Experts of a small language model.
Size: 9 layers, width 128, 21.5M parameters.
Experts: 64 SiLU neurons an expert, 4 picks a token, a softmax router.
Training: 372M tokens, 5678 steps.
Below are experts of layer 2 (counted from 0) of a mixture-of-experts language model. Rows are named down (a neuron's output weights, with its number) and show model dimensions 0-127. Each number is 128 + 24 x the weight over its row's rms, rounded and kept within 0 to 255.
Before each expert's rows: "comes before" lists some tokens at least twice as common just after its tokens as in all text. This comes from a sample of Wikipedia text that the model never trained on. Tokens count by the router's weight.

# expert 4
comes before: " | ", ".", " |", ",", "–", " m"
down0 [153 114 119 146 135 143 125 168 113 151 113 114 163 126  94 153 132  83 126 113 111 122 174 128 154 145  91 144  92 169 145 138 127  75 121 109 120 147 125 122 167 103 143 113 155 102 102  88 155 101 152 156 105 136  99  97 109 127 106 142 154 103 149 136 108 145 100 100 108 110 104 147 165 153 138  97 152 105 128 132 153 143 114 117 134 143 142 165  78 126 156 169  98 109 150 160 134 159 156 121 136 152 109 184 136 100 108 152 136 124 101 127 142 129 124 114 121 139 141  67 137 148 108 165 154 101 173 139]
down1 [103 118 111 165 153 119  97 139 140 161 136 136 135 136 150 186 140  96 171 114 192 117 124 106 147  95 119  89 156 186 160 181  79 138 117  99 117 142 130  96 107 139 116 161 153 100 139 120 126 121 128 139 127 131 124 138 136 155 105 113 145 110 154 122 133 134 159  83 123 111 147 155  79  83 112 147 121  92 156 122 130 143 158 158 176 150 165  96 132 113 128 118 138  86 128 147 144 110 110 159 130 130 141 137 129 116 145 126 145 146  97 140 158 121 135  88 107 182 118 120 142 114 159 133 111 108 119 130]

# expert 96
comes before: "The", "==", "===", "=", "In ", "In"
down4 [149  99 138 132 138 143 136 132 119 132 150 139 160 104 103  88 121 150 112 143 145 153 109 140 109 135 118 135 157  37 122 112 130 101 126 129 136  55 157  96 164 138 111 187 163 109 128 157 134 125 113 153 138  94 160 132  92 160 140 119 141  98 102 157 130 113 127 125 153 158  94 122 112 130 162 163 103 150 137 103 161 131 120  75 154 105 126 171  87 116 163 165 114 140 124 105 133 146  97 131 153 119 129 158 131 146 120 125 148 129 101 118 106 126 158 119 115 111 163 112 130 107 107 111 106 163 112 135]
down5 [107 101 112 145 139 123 143 124 151 163 150 140 185 124 142 134 141 195 129 123 118 121 140  77 162 129  75 113 124 141 162 152 132  93 127 140 116 141  92 167 157 120  95 126 134 127 122 111 130  84  88 152 135 109 122  60 144 159 139 161 131 126 122 133 142 110 107 144 112 130 146 104 135 166 126  57 139  95 138 127  97 120 142 126 143 116 133 155 112 145 133 143 108 156 140 114 160 120 101  97 132 143  80 109 143 126 138 122 163  93 178 137  84 165 142  97  93 143 153 122 123 136 123 106 137 122 140 127]

# expert 35
comes before: "\n", "\n\n", "2", "1", ":", "–"
down2 [132 127  97 140  86 128 114 142  85 120 157 103 112 147 155 152 101 181 147 103 157  82 151 119 135 115 168 126 106 161 103 151 167 107  98 120 161 119 156 115 166 130 117 138 135 138 115 147 149 118  97 170 149 127 140 154 101 172 113  92 105 125  92 106  99 110 130 127 156 127 140 164 126 146 112 111 157 120 141 104 142 114  77 115 128 150 169 123 138  89 118 130 102 112 109 109 165  93  94  88 173 120 130 130 175  87 125  85 135 129  77 131 129 132 136 126 126 136 155 139 158 143 118 113 132 103 138 143]
down3 [ 75 105  90 127 116 101 123 125 111 138 143  91 127 113 163 177 107 102 120 107 114 134 135 142 119 128  66 110 131 130 159 165 122  84 166 112 147 112 148 134 143 103 121 167 137 175 149 117 140 128 115 144 136 150 151 123 145 106 121 103 161 136 103 143  62 140  79 144 144  95  83 122 118 123 159 156 109 151 128 108 150 135 154 149 151 166 109 111 124 107 155 138 103 110 111  89 120 148 175  92 141  93 100  92 115 102 100 142 136 166 128 101 107 128 103 103 127 120 143 150 115 120 103 115 102  99 135 122]

# expert 26
comes before: ".", " | ", ",", "\n", " |", "- Preceded by:"
down0 [ 89 185 145 118 138  86 121 114 126 179 103 143 147 132 126 150 112 149 144 130 134 182  82 143 103 106  88 132 146 179 139 143 149 124 121 125  83  88 116 133 110 143 133  91 145 192 112 115 158 141 142 106 138 121 140 132 101 133  97 152 133 121  93 123 124 101  91 111 125 121 108 120 131 128 130 114 128 117  94 116 143 125 184  76 140 158 125 106 166 135 118 144 144 112 137 153 126 120 163 139 114  91 139 108 142 136 173 145 127 121  92 114 134 162 137 154 115 167 190 132 101 162 133 136 104 131 139 117]
down1 [ 88 164 184 149 132 151 105 147 122 131 169 124 129 136 179 124 147 107 119 176 112 109 103 113 130 152 137 142 121  86 115 143 140 144 127 112 136 135 146 133 130  84  88 112 129 131 125 136 154 153 166 124 157 105 134 139 121  87 115 110 117  60 135 154 157 132 130 115 108 166 137 121 112 107 123 153  88 135 152 114 145 151  98 112 107 108 120 119  63 154 171 156 106 108 114 120 122 157 138 130 188 136 109 146 149 140 129 127  69 107 157 122 121 123 137 145  81 143 120 159 151 120 127 162 117 152 101 152]

# expert 99
comes before: " | ", "0", " |", "; ", "–", "."
down2 [153 168 116 147 130  94 128 112 173 144 104 111 117 135 144  88 139 180 127 119 117 119 139 134 172 170 137 129 118 134 137 102 106 136 134  92 141 148 116 134 121  78 132 165 130 171 142 127 106 122 153 143 120 119 144 148 156  94 178 169 116 161  85 153 104 108 110 120 184  98 110 143 111 160 121 147 123 179 119 140 163 116 142 115 138  73 106 114 162 101 161 113 140 133 137 143 122 107 172 112 116 120 155 109 135 142 107 113 114  89  78 131 119 102 109 156 124 120 122 123 114 127 104 113 178 136 129 163]
down3 [115 138 169 127 131 124 131 115 182 128 145 147 120  94 151 114 103 107 118 149 128 146 162 109 115 106 139 114 166 160 132 102 154 142 103 101 120 129 129 157 100 101  88 139  87 157 171 129 148 145 145 149 116 180  85  93 153  87 115 125  95  99  95 140 113 138 146 116  93 117 143 143  80 138 137  87 156 155 153 133 128 130 137 165 150 129 111 146 161 150 107 110 130 160 136 113 121  95 132 146 149 198 161 113 115 109 148 143 119 152 134 134 129 127 142 133  83 143 152 136 103 142  96 176 115 138 175 121]

# expert 107
comes before: "| ", "-", "|", "- ", "The", "- The"
down2 [114 118  87 132 147 101 148 109 122 125 153 128  54 133 138 115 143 117 160 110 126 138 110 127  76 157 148 114 111 116 123  99 103 113 127  99 117 118 131 150 111  81 100 135 145 169 155 124 116 123 112 138 146 109 162 127 147 113 165 156 115 122 110 179 171 122  96 136 140 120 122 117  90 110 101 185 133  96 123 114 101 146 114 161 148 149 105 109 110 129 121 122 130 157  93 124 113 130 184 144 110 126 134 136 112 128  80 166 176 123 157 113 122 113 143 163 111 144  93 129 146 156 196 139 145 140 116 100]
down3 [135 113 103 156 151 152 133 124 117 159 174 135  95 141 152 130 118 122 142 145 167 163 116 110  88 114 112 142  87 152 180 119  96 169 104  86 129 124 174 170 117 144 130  74 162 121 156 111 152 112 145 118 114 128 139  89 162 123 121 161 116 138 112 140  95 116 114 137 102 135 121 118 121 127 162 149 155 100 112 149 116 154 114 148 121 154 121 154 141  98 144 126 102 134 124 164 151 137 104 152 166 111 143 120 173 102  96 118  89 152 133 111  74 111 170 152 163 117 125 161 134 163  90 150 114 122 122 114]

# expert 105
comes before: "\n\n", " | ", ", ", "; ", " |", " \\"
down0 [101 100 130 119 146 128 122 131  79 150 112  95  80 122 108 128 109 144 174 130 132 145 151 120 125  97 129 125 112 120 177 131 122 124 124 144 114 136 106 126 129 165 112 116 116 137 114 120 120 120 202  85 175  94 124 127 155 112 100 100 108 123 152 131 106 125 114 115 102 124 150 145 184 103  95  82 143 108  94  82 140 123 121 149 124  92 107 130 155 151 129 126 125 133 129 125 160 111 104 136 114 128 113 183 150  80 155 165 143 131 155 160 170 126 108 185 136 129 145 119  88 150 141  95 113 128  92 134]
down1 [149 130 142  88 114  97 153 105 133 119 120 123 130 142 130 121 121  99 150 104 173  86 165 143 191 124 141 146 137  93 143 167 116 134  90 118 131 112 126 147 156 126 115 112 162 110 138 114 148 115 121 159 164 127 110 108 176 133 128 162 125  87 130 119  97  93 123 129 146 120 112 124 158 126 171 106 115 183 134 121 105 149 172 158 134  95  95 164 183 137 125 117 148  99 147 148 141 134 108  95 102 110 123 120 134  75 125 130 127 133 137 114 171 120 117 116 116 146 162  88 110 130 171  88 107 108 100 158]

# expert 88
comes before: "\n", ")", ":", ": ", " (age ", " ("
down2 [135 139 169 139 128 123  92 165 136 167 132 150 102  95 126 115 108  89  95 131 140 164 173  84 137 127 129 136 115 127  93 120 135 122 113 136 141 153  89 107 185 168 155 109 153 135 140  65 115 101 144 104 142 148 147 172 170 110 117 129  96 130 127  78 169 128 123 152 122  92 147 147 150 121 130 162 154 149 146 125 118 118 104 121 124 110 131  93 146 120 114 138 140 127 132  83 183 120 130 120 134 116 163  94 111 126 157  92  96 148 124  98 118 123 106 133 118 133 119 133 136 175 138  96 185 132 125 121]
down3 [ 84 149 190 157  93 131 110 132  87 120 103 111 113 123 112 133 139 148 148  95  91 108 123 137 155 121  92 116 137 124  82 147  99 127 109 127 145 134 151 121 151 120 118 120 184  81 137 130  98 152 137 116 149 120 117 134 148 142 115 117 115 137 111 126 135 157 111 125 171 115 123 156 118 164 128 141 115 153 128 174 146 132 178  90 118 108 145 121  96  86 123 194  75  84 146 126 113 109 111 106 155 115 147 174 111 113 136 157 106 139 159 118 162 107 148 118  98 139 129  84 103 115  99 136 124 118 150 122]

# expert 69
comes before: "–", " |", ".", ")", " | ", ","
down0 [117 117 153 155  87 109 129 111 113 123 139 135 133 158 100 112 115 126 114 130 105 132 116 141 135 144 140 133 161 153  99 195 129 159 140 100  96 128 137 145 175 160 136 109 127 110 158 119 154 122 125 125 118 160 136 154 113 144 179 109 153 138 153 133 160 131 166  77 137 152 117 169 138 179 143 117  46  93 120 112 128 112 131  90 123 130  87 114 150 151 108 111 137 106 101 192 131 172 128 128 142 138 110 161 116 150 105 103 131 125 139 123 140  94 140 134  88 143 105 111 110 128 109 124 176 119 137 108]
down1 [101  86 131 133 160 114 113 129 135  98 138 176 142 202 142 128 106 140 130 118 119 135 102 116 106 119 125 167 121 146 159 122 187 137 151  66  96 105 102  96  99 141 138 151 127 117 119 133 129 130 130 135 106 112 125 140 136  53 113 127 173 130 119 103 141  91  97 142  89 101 130 135 166 142 130 165 130 137 123 162 128 128 136  74 149  89 135 123 128 140 122 143 107  95 113 106  97 153 125 116 107 119 107 128 120 124 125 155 141 149 144 150 121 125 159 104 137  88 127 110  72 154 147 106 146 101  92 128]

# expert 58
comes before: "\n", ":", " ==", "==", ", ", ": "
down0 [118 136 164 131 147  83 130 170  66 102  88 130 119 154 120  92 116 137  92 140 115 149  99 137 151  65 155  94 149 150 128 130  78 151 132 141 102 144  87 116 133 114 127  93 159 135 128  81 130 149 142  97 133 118  93 147 114 122 158 134 150  95 112 133 152 125 134 128 118 119 135 131 121 122 149 139 127  97 131 149 120 129 121 134 129 115 189 133  94 162 143 123 147 137 138 161 100 129 184  95 113 107  82 138 152 137 137 104 117 100 130 134 144 124 171 155 143  78 108  95 117 147 103 114 127  96  96 113]
down1 [135 114 136 132 142 115 129 143 120  93 154 127 106 157 153 170  99 152 126 114 151 143 170  75 177 130 117 154  80 127 134 124  95 155 131  99 158 122 113 153 107 109 110 125 129 129 103 134 112  83 147 161 103 151 160 119 109  84 113 168 146 149 121  64 142 129 142 131 132 140 182 127 134 114 164 133  98 113 110 152  83 130 143 133 122 122 124 153 135 132 150 110 146 124  92 152 163 135 136 108 151 132 122  99 114 153 108 150 117 154 115 110 101 144 163 142 140  91  79 148 110  90 102 131 126 157 119 190]

# expert 30
comes before: "1", "2", "8", "86", "88", "85"
down2 [137 146 110 162 135 158 116 141 122 167 114 126  62 151 124 146  65 132  90 161 134 117 110 170 153 112 145 136 105 161 139 129 163 148 187 106 124 129 116 104  98 147 152 135 131 143 125 101 127 154 106 142 144 107 181 127 123 151  96 191 138  83 160 139 120 132 144 131 145 143  70 134 124 136 136 138 105  82 112 170 121 135 104 143 114 144 128  81 145 114 115 113 137 163 124 125 138 119 132 109 147 122 120 161 118  94 144 117 124 119 110 144  78 131 135  98 102 106 122 127 119 115  92 143 175 153 107 124]
down3 [113 131 162 139 137 122 128 110  92  93 147 111  92 166 135 144  87 148 161 141  90 132  95 110 168  52 118 144 128 129 137 128 171 129 130 152 154 151 113 103 167 110 153 140 138  95 128 143 146 151 134 157 112 149 183 126 122  91 118 164 153 126 161 128 139 131 109 149 109 115 160 143 142 120 129 105 109 127 158 152 139 161 120 147 106 122 122 102 169 123 110 115 105 148 159 164 121 129  99 118 151 153 126 136 121 138 110 118 125  75 109 166 155 162  95 120 114 128 180 150 123 120  69 119 119  87 110 139]

# expert 117
comes before: "1", "2", "0", "3", "6", "4"
down0 [147 138 126 136 113  95 111 157 124 181  95 126  92 150 173 106 118 120 146 130 154 110 133 117 148 153 118 120 143 131 155 134 126 110 104 129 188 126 110 127 146 132 140 119  99 114 105 126  96 107 162 128 128 169 143 121 144 154  89 154 119  97 143 157  88 158 173 165 120  85 163 138 151 156 128  76 186 124 110 128 155  91 128 140  90 143 153 115 156 130 142 145 110 136 115 146 161 158 129 104 154 141 141 126 135 136 103 110 138 126 148 119 123  99 145 169 122  81 166 180 175 150 151 117 128 123 131 125]
down1 [106 151 188 121 151 121 120 110 143 125 117  95  84 134 156 100  75 151 101 171 135 101 103 128 174 128 175 145 113 174 128 135  94 104 164 143 149 149 151 140 129 149 170 150 130 112 111 102  67 115 137 106 120  97 102 119 146 167 128 100 154 146 116 134 164 163  96 129 130 142 122  99 101 149 139 134 124 108 147 122 110 124 126 118 124 123 139 150 156 133 117  91 149 140 124 158 139 116 179 146 132 148 170 116 163 115 146  73 120 100 126 144 110 165 132 124 175 132  87 133 137 134 123 129 120 100 120 142]

# expert 3
comes before: " | ", "; ", " |", "–", "\n", "0"
down2 [181 110 133 112 104 136  84  97 147  83 105 114 112  98 150 149 153 108 151 139 103 128 147 102 105 118 129 121 129 113 113 121 180 122 144  64  88 100 130 107 153 147 108 105 125 134 104 160 101 159 122 103 129 156 151 137  67  82 129 132 134 119 113 112  85  69 146 145 151 119  91 156 112 133 141 162 152 132 154 149 106  71 119 156 144 139 149 137 103 111 158 122 123 131 157 111 156 135 137 143 146 153 109 147 110 133  80 134 148 153 112 107 148 141 158 122 115 116 125 144 119 166 117 100 142 155 133 142]
down3 [169 154 154 115 115 125 122 138 118 132 137 120  82 133 153 123 138 153  73 114 146 118  85 115 142 127 123 112 166 125 117 126 134 126 127 124 123 112  93 149 153 166  97 124  95 144 138 132  99 146 119 156 157 135 120 129 118 141 114 117 101  95 144 151 123  95 126 139  90 119 127 133 138 106 113 111 145 103 179 118 132 143 118  75 140 159 120 130  97 118 101 156 105 118 208 111  81 131 151  90 142 105 139  99 119 139 104  83 118 107 179 167 119 136 109 102  92 153 100 144 114  90 153 140  63 130 131 111]

# expert 55
comes before: "2", "1", ", ", " | ", "0", "4"
down3 [155 135 136 142 141 176 130 113 133 104 120  89 142 164 161 147 111 115 124 168 152 142  96 167 175  68 123 101 117 178  94 138 119 124 126 176 128 153 131  90 147 119 158 122 120 107 144  74  99 151 125 105 137 108  99 116 166 151 118  89 114 124 108 140 142 129 123 143 132 158 157 131  89 148  89 130 147 185 115 122 103 115 167 111 133 116 124 132 143 150 121 107 106 146 130 172 130 130 180 125 145 107 121 129 141 129 145 115 107  98 122 143  96 100 140 134 148 143  84 120 130 176 140 148 169 121 127 147]
down4 [117 108 117 120 113 135 125 107 143 124 141  98 113 148 109 138 115 108 102  99 104 106 137 158 162 156 128 117  81 150  80 138 139 102 166  94 125 154 115 145 145 147 134 177 114 138 133 127 103  94  81 104 118 148 134 116 181 143 138 130 138  92 114 155 137 156 125 166  96 117 163  79 138 138 158 116  90 154 149 125 164  85 129  90  96 153 100 143 125 114 111 160 150 129 140 129 119  78 137 121  94 136 129 170 112 107 120 109  82 158 135 119 119 128  79 164 147 109  93 114  97 116 155 141 151 131 157 144]

# expert 16
comes before: ".", " and", ",", " of", " of the", "s"
down2 [133  82 119 153 159  83 135 146 112 123 183 159 105 145 124 111 120 162 106 154 134 126 135 148 135 148 105 148 117 158 136 131  76 104 167 139 127 102 134 162 145 164  89 120 114 111 125 140 137 171 114 121 102 123 111 142 131  97 146 162 173 140 107 123 117 121 152 172 136  96 140 133 141 166 134 143 162 122 112 121  82 112 197 144 163 113  99 137 141 153 149 120 136  74 154 173  90 157 130 162 113 153 153 103 119 131 117 144 127 130 122 180 156 145 120 102 128 125 132 111 109 146 120 170 124 108 127 139]
down3 [137 148 155  95 126 143 134 158 114  82 144 148 115 138 113 162 108 153  94 136 170 140 124 131 168 152 137 132  92 146 120 124  93 134 112 118  73 131 136 157 112  98 108 129 157 115 163 142 161 104 101 161 107 137 136 132 166 135  93 112 140 150 106 125 140 136 117 207 135 129 115 147 149 128 140 136 121  94 137 127  98 106 136  92 121 119 106 111 115 133 175 115 141 163 131  61 125 109 122 109 147  93  97 178 102 135 124 148 150 143 126 102 101 120 153 120 149 162 131  83  86 170 131 155 145 128 115 106]

# expert 41
comes before: "′", ", ", "°", ".", "1", "2"
down2 [106 135 130 144 198 149 115 138 143 120 107  93 100 115 111 122 160 130  97 114 105 119 113 139 177 134 109 140  59 143 142 144 136 112 108 146 143 151 114 137 143 141 134  94 110 111 124 117 134 141 138 147 147  90  87 128 129 119 125 136 119 114 152 152 159 149 109 140 133 161  56 121 110 163 165 165 124 163 145 128 153 110 124 153 122 121 124 137 130 126 149 177 128 175 143 109 128 132 155 124 175 118  77 164 164  73  96 145 145 124 169 116 122 146 145 126 128 107 134 150 110  85  98 119 155 154 144 128]
down3 [ 75 109 128 164 108 146 133 115 156 173 182 116 156 121  92 134 174 161 130 129 112 132 133 125 130  90 194 141 124  97 149 148 123 117  82 130 121 134 158 151 139 109 107  93 130  87 157 139 174 101 134  90  89 113 130  88 127 143 126 125 148 158 114 143 109  89 156 104 133 186 140 132 102 146 165 124 110 179 124 113 117 113 137 138 121 119 136 161 155 107 132 114 108 124  75 145 107 112  96 138 116 118 138 131 134  95 108 135 113 148 137  99 144  95 116  90 135 162 126 112 140  89 119 140 124 130 117 123]

# expert 97
comes before: " | ", " |", "–", ")", ".", "% |"
down0 [111 135 128 113 125 107 182 153 110 147 152  96  74 145 113  87 146 171 122 132 121 109 125 153 146  97  74 101 125 119 103 109 154 109  98 146  95  94 174 135 113 174 152 129 107 154 152 129 109 122 156  88 109 107 125 153 156  95 106 150 135 115 151 124 117 132  97 135 111 102 116  83 114 140 102  98 160  93 124 154 119 103 126 110 146 132  93 161 131 122 107 118 123 120 154 138 132  85 120 133 103 136 195 146 177 138 133 145 110 107 112 133 120 135 136 115 131 111 174  90 109 107 110 125  88 120 157 120]
down1 [114 150 107 145 101 163 158 144 148 137 125 216 106  77 114 141 126 115 121 152 122 150 110 150 110 127 160 134 160 136 112 123 110 120 120 146 131 112 154 117 122 112 122 141 152 140 144 150 134 175  93 110 138 180 146 116 145 185 159  94  94 116 119 102 117 108 136 113 130 169 129 110 120 152 128 132 152 115 136 129 126 117 122 128 121 107  98 118 129  55 173 113 141 122  74 159  97  94 125 130 147 101 116 142 146 107 110 101 134 144 140 152 173  72 141 145 110 134  90 110 154 124 119 115 123 130 118 160]